{
  "d_model": 256,
  "n_experts": 80,
  "router_score": "softmax",
  "vocab_size": 4096,
  "positions": "rope",
  "decay_fraction": 0.938
}
Below are experts of layer 10 (counted from 0) of a mixture-of-experts language model. Rows are named router (the router's row for the expert), gate (a neuron's input weights, with its number), up (a neuron's input weights, with its number) and show model dimensions 0-255. Each number is 128 + 32 x the weight over its row's rms, rounded and kept within 0 to 255. Numbers have three digits each.
After each expert's rows: "gets" lists some tokens that make up at least twice as much of what it gets as of all text. This comes from a sample of Wikipedia text that the model never trained on. Tokens count by the router's weight.

# expert 60
router:109165110138107103118147099131109161139109101158088147115061116116150109070181135124129128107115140115082188109107156137086054156131142204131120144120096094166141082195092214181149173131093063138141122099095137158129099155092183177146115117115138157103162069128163147106154084135172082149114156136091081149106118113163063081139141121173142093131101144080152114097167118115143104185156092115071117080127130105176159130131119113108071142149120136189131112186118095151202146115106109059101129119195153105162154092105143170151126139139141174154142074169071155196112154125068103140142152158113097107082155116119151139140105074107171059114121096113167125163189128134145127155081151123097112110135091197085137161179119126130149166115175082132117139103109123081149195128106082
gate0:089140120152133112143112101154116119103191119188092126107199150134082111148175142152138146086063108159158101140123084180115145174117205146130163176159165107166110099134101126132149144134103133145141122112147079085080121188101101057177138078117133149075147143151136089143079094106137111088164124101142129146080092148154192158101122198152068120162136112150115132155125126078160114137092116106102101125108049147105173120140152154038122113156074149116139092132112103097125084157145135159139196113091105139114150109110126115191141120138181114127089178144155139103076148102161154104118116097106040227145107130133159141123137163138126098151092156134132106119153118078190115229094112113141115141162140086070184150146056112073092134139163150114115151122153091126174094136159099
up0:125196118138160155125128128122146184138156158090087127085181176137148130121181165125173131095147148163067122128186080101120114121180170100087122149188121186088118147102164114136151158129094182129114143115142081157098123110089083128151127067123138165144112133041077101130072111161065116155132125157191116172154122143132137149080092151097099136125155106126132105160156156125127092133098108117090138144127117146113109074133118139146158146126115151175134146081113095125154121121085096185093166196088074141090139098112138145136091107159108096115140119166177114173148169084126140113195176094129154194078083136125074066157088099133125167148071162137153124171189125095150087156092170174113111088143045081167110110126215151087126151119165147085104086136078132138118130087188145
gets: ".", "==", " ==", "s.", ").", "\"."

# expert 9
router:100108162119144151050111122148118137155121135130093124069094092066146124146136178117095106070125120117159107111125180109137079140162149123075143134146125103159130076130081153083168143139121088166106123138126128145096167123061205120056110138205173182124112121117170083072137127158146108171100153165105082192126132164100099103091215147126119141158172202127173116085151098079113159142137157121119154142105077163157107139169168117140130091141103105117169185189106110144122114081162137075082137110153121149162177111122141123153191182126150130178194099144111134160138068112127123137136152140081094113161131138159128152149127109073161102118123118091199152124160145139193150122149131104137059092093099174063147121134063110142176126085177107133112086082092117145163110184136139
gate0:119086143144121160097131134146143145119112173149157130135110148141096133130166121136138144164152205094161075107153168120089148117141152115091086165125149120076099096107234202138085117131160063124127176182154134120105120116123125114172152156142111212191072070144132143143117127153169158101120125165091170149143179180165128123170166176186127179152129159106147108122069088133066122116046138134057088154095112145158119147133157116071082115135165079114112158198154104155161110099093137125177100159122071102127212129146130115100214127105144136100133131177155138163117128158117159146118216108138104108150103144131118197150130139153139167140157126099143128081158127149159078122135118120126149122117131138074173110120096067092101076092125130142143083147164063141124185143135147
up0:074061179096146137089108156134163131090135171128105088156119085095083146176171111191135127099119131124155086083160130126115139112115129083113061130116206106134145109118237166077045069152140109173140140154137164085100065123115169091145103147139096164175101154137140139103138159095091129102101095150166150118117160149166070141165141174139141154134151139127117086121092119170059110115090170136135151148135132137107156160113105156076129072133157114131122156183105138122111126100122192119187119137133090099139189113126066116083142189113118152110144187110135102159168072118146108125094167150149122150188116112114134149152176156172149186135130158132112156112156123125112138115099131160148115108148084095052132138094129053138142103113048174116181059172165098119151159171164149
gets: "a", "y", "k", "am", "ab", "h"

# expert 33
router:105122097100038050042107101122079158149121148153137150130108111125162073031157146096133120145154104062091176097142159164176066143154114175119185166123105114122149088139114142169164144152068100124141144085089110136102150145124145162125156121116173118149157117171161129132180113090121099180086161185067090160103136133114105084193157159159100113136142185122153122115199103125128108168103080104151081108075094125109120157169136111090100099140148114132150118172098119168139145098135102101076160091165111134149134125110162159130130142133153160156146136147058167176096155110031105087162181100116072132118129170140171191105118123131133053128085137068135161128152180081176127118135140108123128091088129129100134130114109133098144153093115144184134146121109080109153116152069145
gate0:120151114155171147089085138135180119144128109163129140108136043076122118157154180106093170059106138171057101122148126133142168171146140172136110156103180081125083113142053167117111083147118117141174164156106123175153084137126103090108099119090100134126092113148126152109108161072161126190196145157134122123117149090140135184131155195180121107165160142105173118102170116144127137163083139144116159083122097125064130174160159117118163168155112088173169146166118089203172113115088085099158131121089131115127089028113073154131208128058147145167084151140139099143132109126145129054108139135103130097101106160102074147142129118124140152148131150061149089166109152147174224146133087124167131136144118135122140099114145124154110123117119159127085135145184123093209165143126083
up0:144103171156120119151166126135099105145075101072106126141103149138182201161131111139176115124226111037166148131137166161153112131170091073119149092109084133141180119131136149073125092156143128121114138139107107101153183122125177163089125135186158114148127116127110135053149109205098121114087116141161084159117111117109151082085129154130131147080184111164083084161098088071119118088154144113083180097090140092173149134110109104135109086087149126088137166086094108119113119098141131125082095144163099134144179192078144131128086175141149161056166141173143116123167124142105144143162161099087133071148101150153179134107107102079152100128148131171118183094128140125127050137148196153118077143108109115117151158209134161139159122125164177172094164105113179149112110163142207
gets: ".", ").", "s.", " |  |  |", "\".", "es."

# expert 20
router:148144052084097110064173057144156138139114135067119136075109083091121096144149174168144148092108194098083165147124152131139112123201094126144152133187113076133146136135101206114121131167090158157081159146115148150136202184090138139077098135150146125168100161120147115103128089165167099204068151181090102190150208141117140067158152183160118120123152148153155062119120134121096115153145121108052119105114101083127116171132174115103109074103096076133130146147116069149172149138146119131109120147187101125170162114108167106151142126100159166142134134155104109148153152101077098119137110131158107064119099131177129124132093112116131087111083129137179150110209122162204117185127127091124093119084104177136141077171112114100122128087146091123131142090069118146134155106117132
gate0:138054139072136116096123141133073160131080128171131067185138170088142099098134107106109171124143155135081171161096116142082139086122117196139157102148129150126120144198089146144130103188159181150127077184159101114165179173152098126178137111094163100135115124147176122072089115107106087089145161180139170118180133081142112164135146140144066140068157154127112127099144115088087133138123101154160141145152147116101044108127136170107080158121121136148115098150118073148163133181156187128106142168086120093196155134168067098177125153119105154127107067163163162084141196132039099164095110156147147141110154124123153150155131110145096112088156147085061135121149191131164136172108140178167154129137165137156127123172089089109100156155137101119123141164111169079048154093141131
up0:174168091178136126153114065156147143176116095124101195151116136141154106116115074074172146133077144145145121095027094090090135147140170056134129168115093104120147140114143147164105255136120162137172173079137139129118104118106132167131077138117115083136086076128121132117221111149183141145096147109116065047140113161137185138158160155137146142153137142118144130159110064161110095122145111088101062153107123134136118092086164116126119095094115104127061106126166179152078091158181110110132138112119092138138133136158127159145130157140111076150143177125075157108148104104204106161140085102115120078155086173106126104098101158148088133133104109157132165162160119124150097026090151091133160143078122082114122136140147139195092135103154181145157158108119138120145109166134131
gets: " n", " t", " St", " | \"", " N", " rec"

# expert 53
router:180192046141144093065134115164149196133100095101116110089087067052124082136115129132123214123163137069084124133157133104180104172165131149099133128138150114159178141137142168143178121122096112141103181078132067104100148134069147111146182118188209155155103104137161121098156107108135096130078184172132129153141130137065097113122142152123174148093163172172189067064159113103100126171137110115128071116099135168183147145077156095124058088166149089147121156173137134181113146130136153131117101070137111146134133085147106187123140149129186169199118159151147183180164148128109090149144137123103119144140132108173197136165131098093123127081133086125120123195135129133125085120134201153155106171132147159103110123127112126119133122141106126116156093088100136113142174120112132
gate0:144097114111106123090065184155170146160113158116162136133162151132070123171128130107101085138156128075148144174205124143137127106089093055062102091118105126185137154055153148090143126148122112167133203101131137131134171148134109151114105141194120147130152141095188088150113182097146109140100125135094113171139096138184175103147140174154142094105173183144120170108142124181151183169083184154133130087124180111156158129120168123173108136165129080147162151060136139165177136144126133088083141123146170099144068108083108172081097086080183114190163195123164138145141107151136109129080177119131122139197074100104175156050046129123141093139121170112088119070118166123078129140155086112117158160108129166146134144107113135149118091131119119138148164089073137125125117168132171
up0:187093139117156105155105135077134145102109114178154114172142119111087105082139115151149124128177157157192146137130158122134046106126149104146074111149137175091108105135139125145108164165074139134179148133104139162099167100122156089145172143200133095073160144092128164140089110084137076171196188087112107109148131088074111127075073088150144097116127081125136179100106131122114101093152146124144117117165128160146099147141128110147148144092157132079137128097173102142186149115138077128132135109156173165121139121206124131110135144102146161155109103148146140097106196112162088190102124042093131139104110133121190175073113127111116142128166119187083134088133115177129053149110118158097206159088209133170089159149102161081126048178112119093106146055119131115058127119111129
gets: "et", "it", "ens", "est", "at", "iv"

# expert 55
router:125183056162128088101163119156095189124123101086131127122098111090110110062154112116182135154149121085044135129163177102155101174175120151109169146154155139138120124138103176145164161168058096088118162127141089145114108118080117120121109091127144108172157094109155102104174068130187104171080167145077135117120176142107130112184189139143154098137105114075106099111162144137083094103155093111080095132084173174106119170111140099114097138113113083195153181130116114160178137117181171123088124092142072058164165125112114155148145146108142189159151110095116130179129143105089141122174131186115122097103096194135125177132111106144172115122054063122150174150164156064123090157128148131102129114107141103137170083151111106085169180139125089136119080116083140123172152127046136
gate0:136170146152152102141178164130090137120099177129094115124149124150065140162107082119109099110185063090141136119159104104128120113198092149134138115091120158139131148111109133167091151134205102119173153158149139149110195133121118108111177166113149090079134170172178104151219091099141138126134174108127187190085154187127137156136169136175170101126096134108140091165111090164079131146138144129078104113173163133172184150108076136117142164069092153135153134108167170132132131138152093100130167066110108088154081178143124146095112139158166138131107093103180140130183139137086107152126124070160085139065106127088128161151139159064115175141132081106152113102064135140153199185164136134098093115125108142130192114097132085169131119151119123130155188187078224176132095105154120
up0:079172180196136099135146149091138136168081094109099147134154154170136104095120117150087086154156109141056119107151125129129124179138139123099141082063144138078153131154135154124133096097148070139109139109140122104167119180112114127102124150101121139096141160103071109156140170110178094100132141094121126088136093146153137060121071113105180168162134150107127137070138093150082156117158127193173131104099165170135152137152096080144126123118095155141146163097146140141159183209176146075086185163166090129161088125052112186075130148148094131185141142109148059131174157145080197096082146188094109169151139136134134093177107119133092185120098093098160131179147115136107164111164153142104159110106068125145157142038089048126090136109118098128099206123164166116152145120128144
gets: "er", " p", " s", " m", "s", "or"

# expert 46
router:114135054117130093106168097155068171149129110086098139133098100092137126094139106091115137132182131054075131131156157132148091136176153206090152089157095129152181138144117145129139088130043093141091147090142103136139183145104175185108158124174159184108157064149159138120143125154131098199100180115102107142156135158068067105157200166121098114150101158107132054117148110079140096135144131128082123099140094113099122154111139126103085144143139133141097109162110122133165147144093084088124151096204117094113173101087134101147137146160159149113167080161114120161174101124081063114098193160094104081112080150148115163173082118085161072088106136133142165134147183160127129156121150097151123140100052161100138136123078111158175188036165106124136147098115153109160143131109116
gate0:129109127138090124071226138144160113176114144067138185086133087074158119158079114116092154143145161172115084121103144086158125124198153125093111104162103144148105091139161124239140141129077147136123108086118143164084120161160118157121085115148113180189128163127109130128116088136134101154105158134170145151153146143103130100092136128122096133139084104152158070126079090151154112104149167129149144134143147153114109170126062182108121130126142109104137132137186136124174154168114138119130152174081150091126069099160099133152153106146094118118134134103122124143086099177116103071124118124163198150163052130085133142174104121053163141184179132134152111188123109112095124039093051099108120171171080113158137068127154155171141106190127155127097100189178132148069116138069095
up0:102114070138135170117136138147148158169096194121113164073179084150081113090149152114170128075144070102133149128112119139131118180218147098132095100126114093153100169195080123131112137144096111127152137058141103124083167155110092153123143155141087148104131116200116138081139151129178123161086206136126119210118166192151163113109074115071079195063116198106145102151145168196105085060146133121110137134146135180117087162140149111131069153074129136098149136204134141137150127078094203126174131171148085068130140086135113133089107151115141169118148108133116115170083092157122133096121099127173183164142074132147122110109117112095148157151112157117081145158123096116165108023138108156149092149134098128135110129126144094140158152125118125084116124124125117135139188156107111
gets: "\n\n", "| ", "==", "===", ".", "\n"

# expert 7
router:117106109130134119012102085157086191135152116097172082052092116118117091090145180105159123121126095115091138110187151146140075149140173215136140099154112114162215075150138156134169188129064083132129134124092097142124156130032158128074138137153103168134121093152148115098142127117136111115105164111108113166086150185118068092140111143085133118140164153161132132131171114103076089162134135116102085144090087136178122130160120075159106104143150116155146177159137111155131134133132131093113175113142086091165161130106163146146151138116148125165143134140115162115141125102146113082172158126063093132128089172208171160159143065144132072132069085084156181109164155103095077145147135144180098126123072136128124146150130114123147142042189086133145115153145099122158089174103155
gate0:162066121193082108174129102115066095138157144149134085137129153112091179070153118116131128115163100072136145092187121165121139131112133145122144121149150141145133154181175146137096182132104088104106136154094092175116137125111226127131086113145150093145121182078100088146193148161118118139142197121117065155123132164116068162159088133143127056144186105129139121155136145140108046095174160078125102129096189082152110115099076155118093156132119157156077095111095177083118155141153144078050132100115165136106113154069147156129104165091178097184169164116135163149196126128108149125135145175070138110084122134179171109136160119123109114140108130100102166126094119126101140177077152130133111184078041161194100140153121075128152140135129135135106161099114123123086170132115177
up0:111158134150157140101147139142191174143114125137095154134195072112124093139135133095074146093147118096152144122117181110135109188155119147100106125116115094070099184059148153116116129132172142120125127147115095147166167135128087151134125054083203143136124062172174080122116134130149151169133056157065104125125148113109143090090144124162109168165114171134118088119129122158137198108093114167168130111168073170104089132127152085120159120154134126136192157161149106169095132134135138091159140120113160174157150124163105090130159188159150052074108040097097093140094119160125112094110042087206104156147113148129139159097091152161167121127138174102157092149091142138157103079144084105163097148146198153127139142133116131185105099051161151069077082087132109141120127111143072
gets: ".", "us", ", ", "ia", " et", "a"